Weights of a small mixture-of-experts language model, trained from scratch on English Wikipedia: vocabulary 32768.
Below are experts of layer 3 (counted from 0) of a mixture-of-experts language model. Rows are named router (the router's row for the expert), up (a neuron's input weights, with its number) and show model dimensions 0-127. Each number is 50 + 12 x the weight over its row's rms, rounded and kept within 0 to 99.
Before each expert's rows: a language model's description of what the expert responds to; "gets" lists some tokens that make up at least twice as much of what it gets as of all text. This comes from a sample of Wikipedia text that the model never trained on. Tokens count by the router's weight.

# expert 28
What it handles: Word pieces and terms in biology, medicine and chemistry text, such as -ase, -ium, midline, genus, cell, per.
gets: " is", " the", "|", " mid", "ium", "ase"
router:76 54 74 62 46 57 60 46 52 43 49 40 64 32 41 45 53 39 59 54 41 53 42 74 61 75 61 56 63 40 42 51 25 57 62 46 34 62 45 63 58 42 64 68 57 48 36 55 46 48 33 55 58 46 47 54 76 46 55 58 39 47 48 72 61 74 25 56 51 29 28 64 30 36 35 50 38 40 46 40 50 48 63 46 52 50 59 40 55 42 61 67 54 45 71 42 42 40 66 50 91 48 36 37 34 52 47 66 57 59 40 38 58 63 53 46 46 38 38 56 61 29 58 27 39 49 45 44
up0:61 46 41 52 53 45 61 43 66 42 51 29 59 49 70 71 40 42 53 34 54 59 69 51 64 52 44 54 46 53 47 35 53 50 54 61 51 46 50 55 36 37 54 67 44 64 45 45 71 60 45 22 34 49 64 60 69 59 43 48 54 54 53 48 50 55 22 53 55 48 56 59 46 35 20 60 48 44 46 64 53 50 42 36 43 53 55 68 53 43 46 61 56 64 46 37 56 30 35 58 75 45 49 58 25 53 48 44 36 47 49 60 38 54 43 58 48 34 59 64 61 41 59 61 56 57 51 50
up1:52 59 62 52 51 48 37 36 71 54 45 55 68 29 44 40 46 48 58 56 34 46 70 42 51 42 53 43 51 80 50 90 60 56 50 50 57 49 50 58 45 42 55 49 66 48 47 26 54 54 64 67 47 49 39 56 55 50 53 50 74 26 53 80 64 60 26 51 46 52 46 47 41 50 24 24 36 28 62 46 49 35 66 65 40 44 74 59 45 43 48 46 37 49 56 26 47 58 60 55 72 74 75 47 45 58 51 38 47 41 46 54 66 67 52 40 33 38 28 41 68 38 34 58 52 37 42 47
up2:63 54 56 57 40 38 42 49 57 60 46 50 73 51 33 50 41 33 62 62 43 37 55 37 43 69 35 41 56 59 37 37 29 45 41 57 72 42 39 50 43 29 45 50 64 31 37 44 32 72 48 33 55 40 70 72 52 61 63 45 41 54 53 53 53 73 40 47 50 31 59 43 33 56 54 45 57 37 51 45 50 36 66 44 51 47 48 35 62 45 63 22 27 52 54 63 52 42 44 42 67 26 22 55 37 36 57 38 48 53 65 42 40 59 54 63 31 42 59 49 45 54 62 41 53 36 69 46
up3:60 30 43 50 86 60 38 48 45 23 52 42 58 70 50 34 53 30 53 46 45 33 72 57 34 33 65 60 50 52 71 42 55 36 52 37 67 59 53 40 53 47 59 63 48 49 51 47 68 32 31 60 44 56 47 49 47 59 68 67 56 35 50 51 65 61 49 58 60 61 56 33 44 38 53 45 33 47 12 31 59 48 57 64 40 63 44 61 47 65 50 73 74 52 67 31 40 43 50 48 46 43 69 56 52 43 58 44 56 48 58 31 57 68 36 42 44 49 67 57 52 71 35 58 58 51 45 35
up4:36 56 49 23 63 61 49 60 66 59 59 56 53 35 55 54 59 42 40 66 65 56 49 57 35 68 65 41 44 48 53 18 45 50 40 51 41 53 57 52 56 60 67 62 55 54 22 45 50 62 35 48 66 55 65 31 43 45 61 56 48 59 55 25 58 58 66 49 36 46 50 50 46 47 45 43 33 39 53 68 49 50 58 58 57 38 59 47 23 50 68 51 46 49 52 20 35 47 33 46 53 53 74 38 49 66 54 61 58 69 49 47 54 60 56 44 49 30 56 53 44 60 43 67 49 50 64 38
up5:45 64 58 84 46 46 42 63 46 22 47 50 48 46 44 52 67 36 42 52 44 47 46 50 49 59 54 49 41 50 44 49 69 26 42 63 41 56 33 48 68 60 73 54 40 53 57 55 50 64 52 49 58 38 31 57 47 47 68 46 58 52 29 28 59 55 69 54 44 51 39 40 45 43 22 53 26 52 72 35 34 41 47 38 79 76 72 61 61 48 66 51 52 51 68 31 66 63 62 52 61 53 63 50 34 60 34 72 56 58 76 69 60 51 79 70 39 22 43 30 52 52 47 37 58 45 48 21
up6:47 55 59 66 39 29 42 49 42 60 51 36 58 52 26 48 57 52 57 63 42 42 50 39 59 76 44 48 53 53 62 29 49 42 49 46 44 60 56 76 30 51 64 47 34 54 52 44 53 46 37 41 58 41 53 61 45 44 57 50 34 36 15 44 26 65 43 45 29 35 42 40 63 43 43 53 50 40 44 75 61 70 42 48 41 53 48 52 51 27 62 51 60 37 39 54 58 59 38 58 53 35 50 51 25 47 44 50 31 48 56 43 69 60 33 72 40 47 54 61 77 24 42 45 41 27 43 41
up7:53 50 51 34 68 42 37 36 61 41 49 56 36 51 43 67 50 43 60 54 56 39 34 45 61 52 43 42 75 56 32 42 54 58 54 59 38 52 50 48 44 59 47 59 42 56 53 46 68 64 49 30 60 35 58 43 52 52 46 54 43 40 36 42 70 43 44 37 48 63 35 33 57 39 50 56 50 41 58 54 56 51 56 52 58 45 71 27 58 62 40 51 35 64 38 44 72 44 35 33 72 31 43 37 70 40 59 25 51 44 61 30 55 43 37 55 59 33 42 61 52 19 44 48 26 39 50 38
up8:56 66 62 56 60 62 60 75 54 59 44 31 37 43 52 70 58 40 58 61 43 46 39 53 55 67 56 42 40 70 59 40 50 53 61 41 50 45 41 25 45 33 37 50 33 49 30 56 41 51 43 30 50 57 38 58 34 49 42 63 50 52 45 47 46 44 42 42 41 53 45 60 61 40 55 38 65 39 51 51 48 48 26 48 37 36 58 33 54 60 52 48 49 60 45 47 15 64 73 43 43 50 52 53 61 51 65 35 48 77 80 34 53 35 59 45 44 50 56 43 46 44 16 44 52 62 73 69
up9:44 66 41 34 66 50 48 38 55 49 36 47 42 46 30 53 29 48 58 55 54 51 54 41 74 58 63 24 44 63 54 48 31 54 54 43 71 42 54 48 63 54 54 26 44 45 49 55 18 66 39 53 50 46 45 54 67 56 40 47 51 53 31 61 71 61 51 48 47 55 49 53 32 59 51 55 57 36 43 63 47 54 51 56 61 66 63 37 39 51 49 46 61 53 59 24 38 39 47 59 33 35 35 41 62 36 33 53 68 75 83 44 38 64 56 68 48 50 54 56 51 74 61 40 78 56 39 47
up10:52 56 33 44 41 43 29 35 34 46 49 56 57 40 53 55 67 38 49 61 57 42 53 47 56 71 51 29 58 30 49 16 58 71 43 41 42 49 19 63 45 36 38 38 50 41 49 47 40 47 30 27 41 38 50 50 57 68 48 41 51 63 40 43 62 44 43 49 52 49 50 66 46 57 65 38 60 35 55 33 62 73 50 59 39 33 49 58 47 59 56 22 61 62 67 52 58 69 62 49 36 59 35 58 48 41 57 47 35 67 48 46 43 45 49 67 50 56 29 56 52 44 56 48 76 26 61 42
up11:68 32 66 36 76 19 53 49 51 52 35 41 47 41 51 23 70 29 44 49 38 44 36 41 56 39 48 32 70 76 57 33 60 69 40 49 63 49 60 48 55 42 46 60 30 62 44 38 43 58 59 43 61 54 41 42 57 31 52 45 50 43 34 42 45 34 49 70 35 54 26 42 55 55 69 53 39 43 61 50 45 74 64 50 51 61 45 76 33 36 48 48 70 53 49 61 57 30 78 50 43 44 47 68 26 54 39 72 61 49 54 36 39 70 56 64 46 50 46 46 37 45 46 26 44 54 47 37
up12:49 62 59 46 46 50 30 44 62 39 63 49 36 57 44 21 74 73 62 44 57 51 34 49 63 60 39 67 43 46 50 65 34 68 36 61 53 35 27 50 42 31 45 57 62 25 40 42 43 44 54 44 49 33 26 53 48 54 71 62 43 25 63 50 47 40 57 81 40 64 68 73 65 49 49 32 52 53 59 47 34 51 50 64 56 55 32 54 41 30 67 36 46 63 47 37 67 68 48 33 69 53 64 85 30 64 37 45 52 51 43 53 54 56 48 70 52 50 41 43 45 74 43 62 36 37 51 53
up13:45 37 49 50 61 55 62 46 63 47 34 70 35 32 50 30 40 67 74 65 53 43 28 48 54 51 47 69 53 40 60 44 54 55 48 52 38 51 52 56 33 30 65 58 56 51 37 71 69 61 46 44 42 50 37 59 40 46 47 59 44 17 50 62 70 42 49 43 57 32 75 66 60 31 49 37 53 66 51 59 66 48 41 65 39 35 49 51 26 36 50 29 43 64 48 53 43 41 66 67 64 45 51 56 41 46 72 61 43 43 60 27 31 47 54 34 58 52 43 44 39 32 50 31 63 43 32 53
up14:32 55 49 38 61 75 48 33 30 44 72 43 68 43 55 41 44 41 48 35 44 51 32 31 38 58 66 42 42 38 37 59 51 61 48 41 53 26 50 57 43 39 78 35 49 42 60 35 44 67 42 34 76 56 57 57 48 36 52 54 50 81 61 47 45 57 54 76 42 41 52 68 48 57 45 51 52 77 43 47 42 62 51 50 41 72 55 27 50 56 50 55 54 53 64 65 52 39 57 40 53 40 58 53 30 37 16 61 54 58 56 42 26 50 38 37 60 47 53 40 55 59 37 55 44 38 57 51
up15:39 45 45 58 81 65 51 46 46 54 44 48 51 46 61 35 42 26 55 42 50 50 57 62 56 46 76 36 66 74 50 66 46 35 87 37 59 41 67 49 45 40 61 37 59 65 68 19 61 24 51 42 58 31 51 51 35 68 40 53 59 59 37 53 34 54 62 24 38 44 26 49 67 43 49 61 55 45 47 59 51 48 35 39 49 51 44 62 43 51 39 74 66 38 61 69 55 49 62 59 59 49 62 71 52 55 57 52 65 32 64 48 62 69 42 61 55 49 47 53 66 42 36 58 51 58 25 28
up16:75 60 65 75 55 63 37 22 57 26 70 47 34 40 52 43 55 55 62 66 61 38 42 51 35 53 47 58 62 64 44 60 56 69 45 43 45 30 54 39 60 47 54 61 54 53 42 32 42 48 43 45 44 38 44 45 54 42 41 38 54 48 43 59 57 45 46 70 60 46 74 43 44 28 52 42 18 73 34 71 41 42 46 50 22 70 50 65 45 39 59 45 36 51 65 30 42 44 59 47 64 52 71 66 43 58 49 52 42 56 45 51 57 32 55 50 24 60 61 54 38 66 44 25 44 33 42 36
up17:37 43 52 28 24 39 53 47 51 69 58 49 52 66 49 64 46 48 40 37 40 37 67 60 42 45 64 40 59 62 52 54 44 51 50 54 49 31 27 51 64 49 35 50 32 46 45 50 57 57 43 50 45 55 49 56 35 52 47 29 36 59 26 52 70 48 56 42 47 27 49 65 33 58 43 62 35 47 44 79 53 44 56 42 55 56 58 71 48 33 36 59 51 39 58 51 50 52 47 55 36 63 66 62 46 60 58 48 51 51 59 56 33 55 48 68 63 44 55 31 56 53 59 74 27 65 59 55
up18:58 45 60 52 64 50 53 55 70 36 63 39 62 48 73 34 46 57 81 47 35 50 36 59 43 49 47 60 54 46 50 35 29 57 55 29 33 55 48 47 44 21 43 42 26 64 36 33 49 54 46 58 54 52 48 42 33 57 52 59 38 36 61 62 35 51 53 50 43 61 74 64 38 55 45 43 52 54 36 72 55 43 64 57 40 76 82 42 55 35 52 41 60 43 27 50 48 52 46 55 98 28 58 53 48 50 68 43 49 50 34 57 56 48 24 59 55 43 36 57 46 44 71 45 43 45 50 63
up19:38 56 47 33 47 48 59 37 51 45 49 39 36 53 74 45 44 48 49 50 62 43 42 46 69 44 46 52 63 36 45 49 56 47 25 58 62 53 31 59 45 37 60 82 48 43 43 61 45 33 54 63 67 48 43 48 40 66 28 44 47 58 21 58 59 73 22 62 43 44 60 42 54 61 58 55 44 50 47 70 48 69 59 55 37 48 55 37 44 41 59 60 48 54 64 26 38 58 36 62 67 43 65 56 50 42 53 40 49 54 61 60 27 70 38 61 48 35 54 28 39 56 46 46 70 68 49 41
up20:47 48 64 68 83 61 39 63 52 61 45 42 64 49 43 53 55 48 42 43 59 50 42 70 46 53 52 69 46 56 66 44 69 51 67 71 58 42 45 45 50 45 58 66 40 62 50 50 60 38 43 56 49 47 35 40 47 77 38 39 46 56 51 33 47 13 21 47 62 47 43 67 34 62 43 78 40 57 49 58 35 53 38 57 41 66 24 52 61 45 41 78 54 49 47 60 50 57 50 38 41 53 30 42 57 44 28 28 36 52 52 26 67 42 54 55 40 35 43 49 27 43 48 59 49 38 54 51
up21:65 49 47 25 34 41 52 71 37 43 56 44 58 47 43 64 45 58 41 27 44 51 43 51 41 43 47 42 64 56 38 63 49 38 52 64 48 56 54 30 47 50 56 34 38 43 55 58 43 45 41 41 52 39 68 42 36 44 44 48 48 50 50 43 31 68 55 37 35 28 30 33 58 61 70 43 50 59 56 75 57 43 44 68 59 65 71 33 33 51 44 57 40 49 43 43 51 42 55 61 61 45 47 70 63 69 36 42 77 54 58 47 38 39 54 67 59 56 33 28 64 40 85 38 36 44 72 66
up22:41 46 45 40 51 51 56 48 64 32 32 45 47 67 53 59 52 40 25 29 46 44 49 49 61 50 73 45 38 56 39 40 42 58 63 55 66 55 49 38 33 42 44 56 63 50 46 30 68 45 30 58 65 31 40 59 41 61 65 63 49 43 51 67 51 68 48 52 53 23 42 58 46 40 56 51 55 54 30 61 53 32 63 23 44 47 63 20 41 43 50 46 48 46 50 65 46 56 40 62 49 61 45 57 70 59 68 52 53 54 52 30 37 28 26 47 60 27 58 31 77 39 36 53 41 45 41 48
up23:70 30 38 43 63 46 61 54 42 41 26 54 38 36 36 38 46 65 53 35 48 52 51 56 37 64 49 50 38 40 37 72 32 40 48 47 51 63 62 44 54 54 53 37 59 42 33 54 57 53 58 56 43 73 59 55 30 56 55 57 59 69 58 34 28 49 49 49 63 46 56 33 67 50 23 56 44 74 50 66 22 68 78 53 53 28 46 50 55 32 43 61 31 55 43 40 53 61 74 52 36 43 55 40 52 33 59 39 49 45 51 54 41 40 42 50 38 54 37 40 64 71 38 62 33 39 61 77
up24:63 49 49 61 50 57 56 56 51 68 61 58 44 37 44 48 58 47 67 49 51 48 52 36 64 45 49 42 44 46 49 38 49 62 34 53 37 56 52 50 61 42 40 42 73 45 54 26 43 53 46 41 58 37 27 45 50 53 54 63 48 54 38 49 69 44 58 22 44 55 48 36 60 55 53 53 62 56 67 70 42 30 46 40 91 48 44 63 45 44 46 62 52 42 51 40 41 57 50 33 55 43 47 57 43 68 54 47 42 44 55 39 67 55 59 53 49 39 53 44 73 48 26 62 34 44 48 29
up25:49 39 40 28 74 70 35 33 49 39 49 62 54 51 24 56 63 51 45 66 58 55 47 37 70 31 59 63 46 43 45 54 39 47 36 55 31 58 49 53 51 66 76 43 61 36 74 35 54 70 58 59 61 62 55 58 69 28 49 46 66 63 32 35 40 45 31 49 65 70 49 55 60 41 56 56 50 40 49 48 52 62 53 51 52 43 70 60 69 50 31 52 57 41 78 40 66 56 43 67 43 42 40 29 54 28 46 44 47 48 65 28 39 27 53 70 39 48 67 62 46 54 49 45 35 64 48 44
up26:35 44 53 60 61 58 47 44 48 54 56 55 55 60 33 41 42 46 63 41 66 46 58 65 37 65 65 59 31 41 52 37 61 40 47 49 37 37 37 39 60 42 51 67 27 28 54 35 53 59 56 35 59 51 62 32 47 38 33 32 57 45 46 40 28 40 46 48 53 59 28 59 54 62 52 54 52 15 32 55 52 51 50 48 49 69 39 59 65 55 67 36 38 43 67 48 33 55 41 50 64 78 69 68 33 52 62 23 68 64 41 46 48 49 55 53 38 41 44 42 76 68 69 57 44 59 52 61
up27:33 52 49 40 68 50 48 48 58 57 58 47 53 47 58 45 45 51 61 34 11 48 66 33 24 56 56 58 48 53 22 44 56 49 56 48 50 48 45 47 61 31 49 63 53 64 21 40 84 40 34 37 50 44 47 53 67 56 53 32 53 56 39 60 61 55 64 42 29 59 51 70 42 41 47 54 60 55 46 26 36 60 40 49 47 61 54 30 65 58 56 51 63 63 57 41 59 36 58 47 57 35 46 50 52 30 45 45 47 46 41 41 73 33 65 40 51 31 56 40 37 32 52 50 60 47 41 54
up28:75 56 62 62 63 42 69 52 36 30 72 45 44 77 45 57 70 52 69 67 30 43 47 46 52 46 51 60 49 60 46 67 47 79 46 44 54 49 48 36 67 40 41 61 30 59 39 51 46 70 48 44 39 46 37 41 60 38 71 52 48 57 38 37 53 44 49 67 24 70 66 37 42 54 65 47 43 50 41 73 53 42 33 53 45 49 48 38 51 73 37 59 79 44 38 42 58 64 61 50 52 45 40 69 28 57 40 52 59 46 70 56 57 49 41 41 54 60 68 65 44 54 39 73 65 59 37 66
up29:62 62 49 56 66 68 37 62 49 30 65 58 31 28 48 42 42 27 61 41 91 43 46 49 51 63 61 76 49 54 42 47 58 51 43 28 51 29 38 36 47 37 56 69 43 69 50 43 48 31 48 32 49 44 43 60 56 42 54 49 58 37 29 61 30 46 65 52 50 45 68 67 26 52 42 55 68 53 34 40 59 50 38 30 30 58 52 71 69 51 58 67 34 50 54 56 56 42 63 63 47 48 37 35 53 52 64 43 46 59 42 48 51 50 67 67 56 45 52 72 28 39 52 64 50 44 46 51
up30:61 72 83 61 41 56 66 67 89 46 32 55 80 49 56 50 54 50 45 27 58 62 56 53 35 60 60 48 41 62 48 24 59 48 61 67 58 64 37 51 48 42 30 70 36 79 45 54 42 70 30 45 39 53 56 36 54 53 69 42 61 27 48 66 48 47 46 29 54 35 46 45 54 60 51 64 37 42 33 55 46 60 50 57 51 57 40 63 46 42 64 53 48 29 23 75 45 45 57 58 62 54 41 52 52 52 47 28 49 71 42 48 39 51 58 34 44 44 35 41 56 83 44 59 52 30 47 30
up31:42 40 54 56 49 62 56 67 55 58 58 48 58 29 80 49 56 40 58 56 65 49 52 59 44 49 34 31 58 68 52 55 39 25 53 48 66 55 36 29 59 40 64 53 32 52 50 89 57 37 55 46 42 38 40 32 44 44 38 41 58 18 43 65 57 69 46 47 56 45 35 33 52 54 54 49 37 42 56 47 29 45 29 50 53 48 43 56 38 58 41 47 55 30 47 43 47 60 37 52 68 50 46 44 46 41 54 49 71 54 72 59 38 57 52 47 44 51 56 63 46 59 37 49 54 57 61 62
up32:47 76 58 56 40 54 60 49 51 39 47 40 37 51 52 75 47 38 50 48 31 49 46 47 74 46 41 44 59 56 26 47 43 37 46 60 40 60 56 54 47 39 47 57 54 39 64 47 56 62 41 33 38 60 60 53 48 78 66 34 59 45 28 45 62 70 61 44 50 29 34 43 37 47 62 48 66 48 59 66 51 56 40 45 61 44 56 62 58 49 30 36 63 49 36 31 60 63 34 40 45 47 50 68 25 60 51 34 44 34 41 39 71 40 71 50 43 52 47 54 40 54 59 39 46 50 52 22
up33:56 63 43 69 65 64 56 46 72 55 59 54 50 47 37 48 45 53 46 38 40 48 48 20 28 52 49 31 65 67 47 36 41 41 80 41 56 64 61 38 57 36 60 57 35 40 31 43 60 35 40 54 43 38 52 52 54 43 39 31 59 47 40 41 24 43 49 50 54 54 71 45 60 55 50 49 66 27 41 44 52 53 48 56 50 37 65 68 44 20 60 53 40 55 47 52 62 51 54 39 37 39 34 49 68 50 59 51 67 45 89 42 62 51 69 45 53 51 54 42 35 58 52 53 54 44 67 51
up34:36 48 39 58 58 56 31 56 67 43 44 33 51 66 59 44 56 32 57 53 59 43 46 60 36 34 81 49 42 65 59 44 44 46 41 34 59 43 53 64 55 50 59 22 48 48 55 32 46 67 61 25 41 50 49 63 51 48 61 61 71 53 45 46 38 54 45 50 53 41 51 45 46 39 35 53 73 66 61 47 46 73 53 59 42 56 58 52 35 45 74 50 50 75 16 33 58 28 77 69 22 58 79 33 46 67 49 64 21 35 55 53 55 55 64 48 66 47 44 55 66 37 41 59 45 55 52 54
up35:59 34 39 54 29 24 59 45 43 57 51 35 64 45 33 68 31 33 64 26 38 58 35 34 49 53 38 29 49 54 48 42 51 53 51 36 52 53 62 47 36 36 58 76 61 62 47 42 57 49 48 48 41 61 15 57 42 32 45 65 53 63 60 54 67 67 42 33 51 46 60 26 43 75 26 50 71 45 63 44 50 62 39 34 60 47 61 55 50 52 62 64 50 63 64 52 54 41 64 66 57 46 54 54 59 69 41 70 56 49 54 34 46 47 71 50 57 34 47 61 66 30 62 51 46 54 55 60
up36:66 54 52 45 49 60 73 57 43 61 52 43 57 44 37 52 73 72 63 33 53 51 53 60 43 73 39 67 25 49 71 45 49 55 51 43 45 52 61 65 31 49 68 60 43 54 46 42 58 39 58 59 57 42 33 42 56 53 67 52 62 53 69 58 22 45 37 54 37 62 75 38 44 68 63 40 39 33 43 45 18 67 46 48 59 38 37 51 51 45 76 62 47 52 47 70 40 67 66 59 42 40 36 52 60 60 56 33 31 40 66 58 47 35 33 54 33 39 59 48 50 34 54 61 40 67 38 48
up37:48 49 57 36 59 47 58 47 59 32 63 54 54 65 58 76 55 29 51 74 37 35 56 53 53 41 53 32 47 60 44 50 56 34 52 54 36 60 55 29 34 47 55 53 27 30 39 74 39 51 70 50 51 43 34 61 60 55 66 49 73 47 46 47 44 53 37 43 58 25 35 62 45 31 58 51 60 72 35 52 52 43 92 30 23 50 49 47 57 44 50 39 62 38 36 54 51 44 64 51 51 37 30 36 55 29 42 56 42 41 41 47 41 50 43 52 56 36 38 33 45 67 59 44 51 48 57 56
up38:69 56 61 71 46 56 56 57 47 58 26 29 54 67 49 64 63 46 48 53 48 34 50 69 49 48 70 38 58 52 47 42 19 37 76 51 49 37 58 59 56 32 52 33 60 15 57 38 49 48 48 46 65 34 52 49 40 67 37 50 58 44 52 53 63 51 79 46 56 28 39 53 27 50 58 70 52 42 51 57 60 71 48 58 51 61 53 17 66 53 55 55 31 44 59 49 51 31 63 47 49 57 51 47 50 41 38 56 79 48 47 36 61 42 46 67 64 52 87 50 39 63 62 48 52 55 64 80
up39:43 25 48 73 67 43 57 29 35 51 34 45 45 50 49 55 65 37 42 47 43 22 40 37 40 59 44 58 35 37 43 42 50 62 41 39 33 45 35 58 41 62 52 49 39 58 50 50 49 64 52 57 47 64 30 34 27 57 68 40 50 72 38 33 43 61 43 49 52 48 42 43 40 51 57 51 57 76 43 65 49 36 58 60 32 37 58 59 48 45 71 69 47 56 85 32 56 49 42 61 39 46 56 39 54 56 50 61 60 31 36 43 55 74 69 57 75 55 63 32 73 55 42 60 52 57 56 61
up40:56 50 57 61 62 76 59 65 36 35 38 46 44 62 29 45 62 62 28 62 64 51 44 53 67 42 64 42 55 36 36 56 53 44 46 59 35 42 37 59 51 62 62 75 26 42 59 38 59 34 42 55 47 47 48 40 54 70 37 77 56 44 33 59 55 55 50 54 56 39 55 56 61 32 32 50 76 47 36 44 44 34 33 55 39 31 54 56 56 47 66 85 58 45 51 44 68 59 52 63 34 39 41 36 45 57 63 37 47 37 61 57 49 70 49 50 52 48 63 33 35 59 49 52 53 39 59 54
up41:54 63 63 52 48 34 54 58 67 46 45 50 60 36 42 51 45 39 51 53 51 78 52 41 51 76 60 76 52 47 79 65 48 49 50 55 57 64 22 53 54 42 45 73 38 75 31 46 53 52 27 37 58 54 39 77 63 44 58 48 53 68 61 38 70 50 42 38 53 35 51 44 53 71 59 51 53 49 46 60 47 54 50 69 40 56 58 52 47 58 53 45 49 31 57 56 52 65 54 71 49 54 63 34 54 51 27 28 43 45 20 41 42 64 36 54 53 26 39 32 43 56 58 41 34 49 45 77
up42:80 43 47 55 35 41 51 62 57 45 51 35 71 56 51 58 48 49 51 68 62 60 59 55 66 69 52 64 40 47 25 31 59 69 56 65 57 51 57 33 00 44 62 48 23 50 69 45 58 62 39 17 58 41 68 39 66 56 66 48 39 57 62 83 59 58 45 50 47 44 53 45 46 64 63 42 55 67 34 66 33 76 32 54 51 66 51 62 59 23 50 43 61 40 40 61 48 51 49 75 65 40 61 55 36 56 36 31 35 33 44 51 42 80 74 54 43 58 29 60 45 45 50 49 39 36 48 60
up43:52 35 49 64 61 45 72 39 35 43 43 41 43 47 35 44 63 67 58 55 58 60 62 58 42 62 49 57 55 60 48 31 50 54 60 49 55 60 54 56 44 31 40 61 33 69 65 58 41 35 47 58 80 69 38 55 46 26 59 49 63 45 37 60 61 50 46 34 49 41 43 39 56 64 59 47 64 38 56 46 42 42 27 40 43 60 52 42 56 69 59 55 64 56 65 61 36 45 53 43 80 38 48 71 48 53 55 62 45 49 55 50 56 67 23 50 52 32 67 19 46 58 59 70 40 35 75 49
up44:54 43 52 44 64 67 63 71 56 43 75 48 49 56 28 44 50 48 35 53 67 58 27 51 35 59 46 46 40 50 55 48 39 55 60 42 49 69 55 44 64 41 66 48 62 53 37 34 42 39 36 58 56 61 37 79 56 60 56 46 72 51 63 68 30 66 55 32 45 61 31 65 55 58 51 49 46 42 43 55 50 59 54 40 54 48 66 37 31 57 48 53 35 38 37 35 53 69 53 55 44 50 67 39 44 35 50 46 51 47 61 47 51 62 54 66 53 31 46 61 41 55 46 48 40 63 28 55
up45:44 78 43 38 64 69 57 52 46 40 40 52 37 65 59 40 52 50 47 44 56 30 81 39 41 42 31 64 52 51 51 61 58 44 43 53 55 51 44 55 44 38 60 45 63 39 41 41 46 60 35 47 49 34 53 64 80 46 47 48 44 61 29 73 53 78 56 45 69 66 63 59 12 49 37 35 29 62 48 47 37 57 31 74 43 44 56 66 49 59 48 37 43 63 61 45 64 40 68 62 54 32 43 42 49 54 66 62 35 29 39 81 39 35 67 56 52 57 55 58 56 44 53 67 52 49 45 55
up46:59 25 79 52 66 30 37 78 94 45 58 40 63 49 43 57 69 27 45 48 62 36 47 61 44 53 43 59 58 50 30 55 41 56 56 48 44 49 52 38 69 54 33 33 52 54 79 36 34 46 43 59 55 76 53 57 50 45 41 30 55 53 61 38 46 55 33 48 49 28 36 75 37 61 37 42 63 41 49 41 50 53 62 45 34 60 54 63 46 60 42 61 50 75 55 56 43 43 37 69 63 46 59 66 54 45 35 46 44 38 39 54 61 60 56 42 50 50 21 61 52 49 41 63 49 46 58 43
up47:59 62 54 63 60 51 61 84 53 34 35 23 51 45 57 48 60 59 61 41 65 45 50 46 51 48 64 51 31 33 38 56 44 30 50 39 38 54 44 64 29 34 47 61 31 52 70 41 58 43 66 46 51 57 51 46 64 51 31 52 60 62 26 58 29 67 61 77 44 38 37 28 43 63 58 52 65 41 45 67 54 67 41 37 66 37 62 66 54 45 55 67 49 43 49 45 55 55 60 54 46 50 68 55 46 66 27 67 54 37 33 67 42 54 50 58 51 45 44 45 69 44 55 63 51 44 66 30
up48:31 57 39 53 40 62 45 54 54 61 42 41 22 52 43 46 49 46 49 50 52 56 43 38 60 58 43 35 64 45 36 33 33 60 54 49 58 39 32 48 64 50 67 31 47 65 58 50 50 85 72 61 39 51 49 80 27 37 42 60 53 71 41 71 54 58 65 61 33 40 50 46 49 33 60 59 47 33 69 34 85 54 67 56 74 53 42 36 42 28 41 44 36 64 49 54 43 35 60 48 44 49 43 44 50 58 42 54 55 46 60 56 48 61 49 53 54 54 45 69 40 41 51 46 57 52 35 53
up49:64 47 46 76 75 68 55 55 42 44 60 21 40 36 49 52 79 35 42 70 44 46 58 51 60 46 18 33 43 56 52 36 51 41 50 62 57 56 39 49 56 61 47 71 65 48 48 45 55 56 35 61 53 29 57 45 57 62 58 59 45 67 48 54 55 47 47 36 69 50 48 47 60 38 51 67 17 62 44 28 52 58 55 47 46 24 47 39 41 40 65 63 49 43 49 65 34 65 42 51 60 56 57 52 45 41 45 71 57 34 54 57 38 64 48 53 26 25 46 15 74 40 42 76 17 59 56 58
up50:69 75 58 55 58 37 65 44 48 31 54 39 62 59 46 38 58 40 64 45 46 50 43 46 45 72 73 47 56 71 65 27 46 46 68 65 38 72 44 57 48 36 53 49 41 29 57 33 41 40 46 53 57 36 52 60 47 55 44 49 31 47 29 59 50 48 28 50 73 46 39 51 45 59 29 66 48 28 48 61 48 53 43 21 60 56 49 59 48 38 47 54 49 42 57 45 53 33 50 48 54 47 76 81 36 40 39 44 72 65 34 44 44 45 43 53 26 44 69 73 53 51 81 51 37 36 59 51
up51:39 58 44 33 44 64 45 48 51 34 61 67 54 57 39 49 48 56 41 64 46 63 32 42 62 57 61 48 54 60 42 42 52 47 45 57 28 39 37 39 47 47 40 37 53 46 29 48 64 73 53 31 55 15 36 66 54 47 63 79 44 39 47 62 62 57 39 49 63 41 46 57 32 37 54 33 44 36 43 54 54 26 63 63 44 57 54 26 43 30 63 52 50 51 43 38 61 57 44 35 66 44 79 54 48 60 53 48 50 49 59 60 45 67 49 47 54 51 43 43 47 46 51 56 61 44 40 69
up52:63 37 71 59 64 46 48 43 60 64 54 63 46 50 46 52 58 27 36 26 34 43 58 60 50 55 39 56 55 38 36 65 38 47 27 31 64 46 55 43 39 36 53 31 58 72 48 48 35 57 51 52 33 55 66 47 30 43 51 66 45 54 45 59 50 46 40 54 41 30 73 47 37 45 61 47 36 48 54 45 41 41 44 51 51 40 34 32 59 66 42 59 52 53 66 68 38 47 46 46 38 31 69 39 50 35 44 41 53 41 56 31 39 55 38 37 49 61 52 43 53 71 48 22 57 40 52 47
up53:43 48 35 57 49 47 29 56 33 46 44 42 49 23 32 60 56 22 60 48 55 43 26 61 57 69 59 50 57 53 53 41 38 55 44 45 21 62 64 54 50 22 40 62 59 32 58 61 56 45 48 48 61 44 63 47 42 59 60 60 35 32 16 51 53 50 64 47 39 77 33 61 71 40 45 51 50 65 74 25 62 63 58 54 53 48 65 59 46 28 36 52 41 79 68 61 66 37 60 57 51 35 50 60 55 34 35 69 40 49 42 59 48 53 48 61 66 46 54 57 55 30 75 58 45 37 44 44
up54:44 46 28 50 44 52 35 58 47 59 57 76 48 56 58 45 48 66 51 37 33 64 50 50 34 67 35 39 28 59 51 52 38 42 37 44 60 47 59 28 65 63 66 51 65 61 52 49 42 51 64 46 56 31 49 52 57 35 64 60 38 44 52 49 47 49 68 46 45 52 33 60 33 70 47 51 52 44 71 44 61 50 57 62 42 49 40 51 38 29 56 26 77 54 40 37 44 58 60 52 35 48 61 65 57 44 43 33 50 38 53 53 57 38 42 49 47 65 38 35 40 38 35 76 49 44 51 45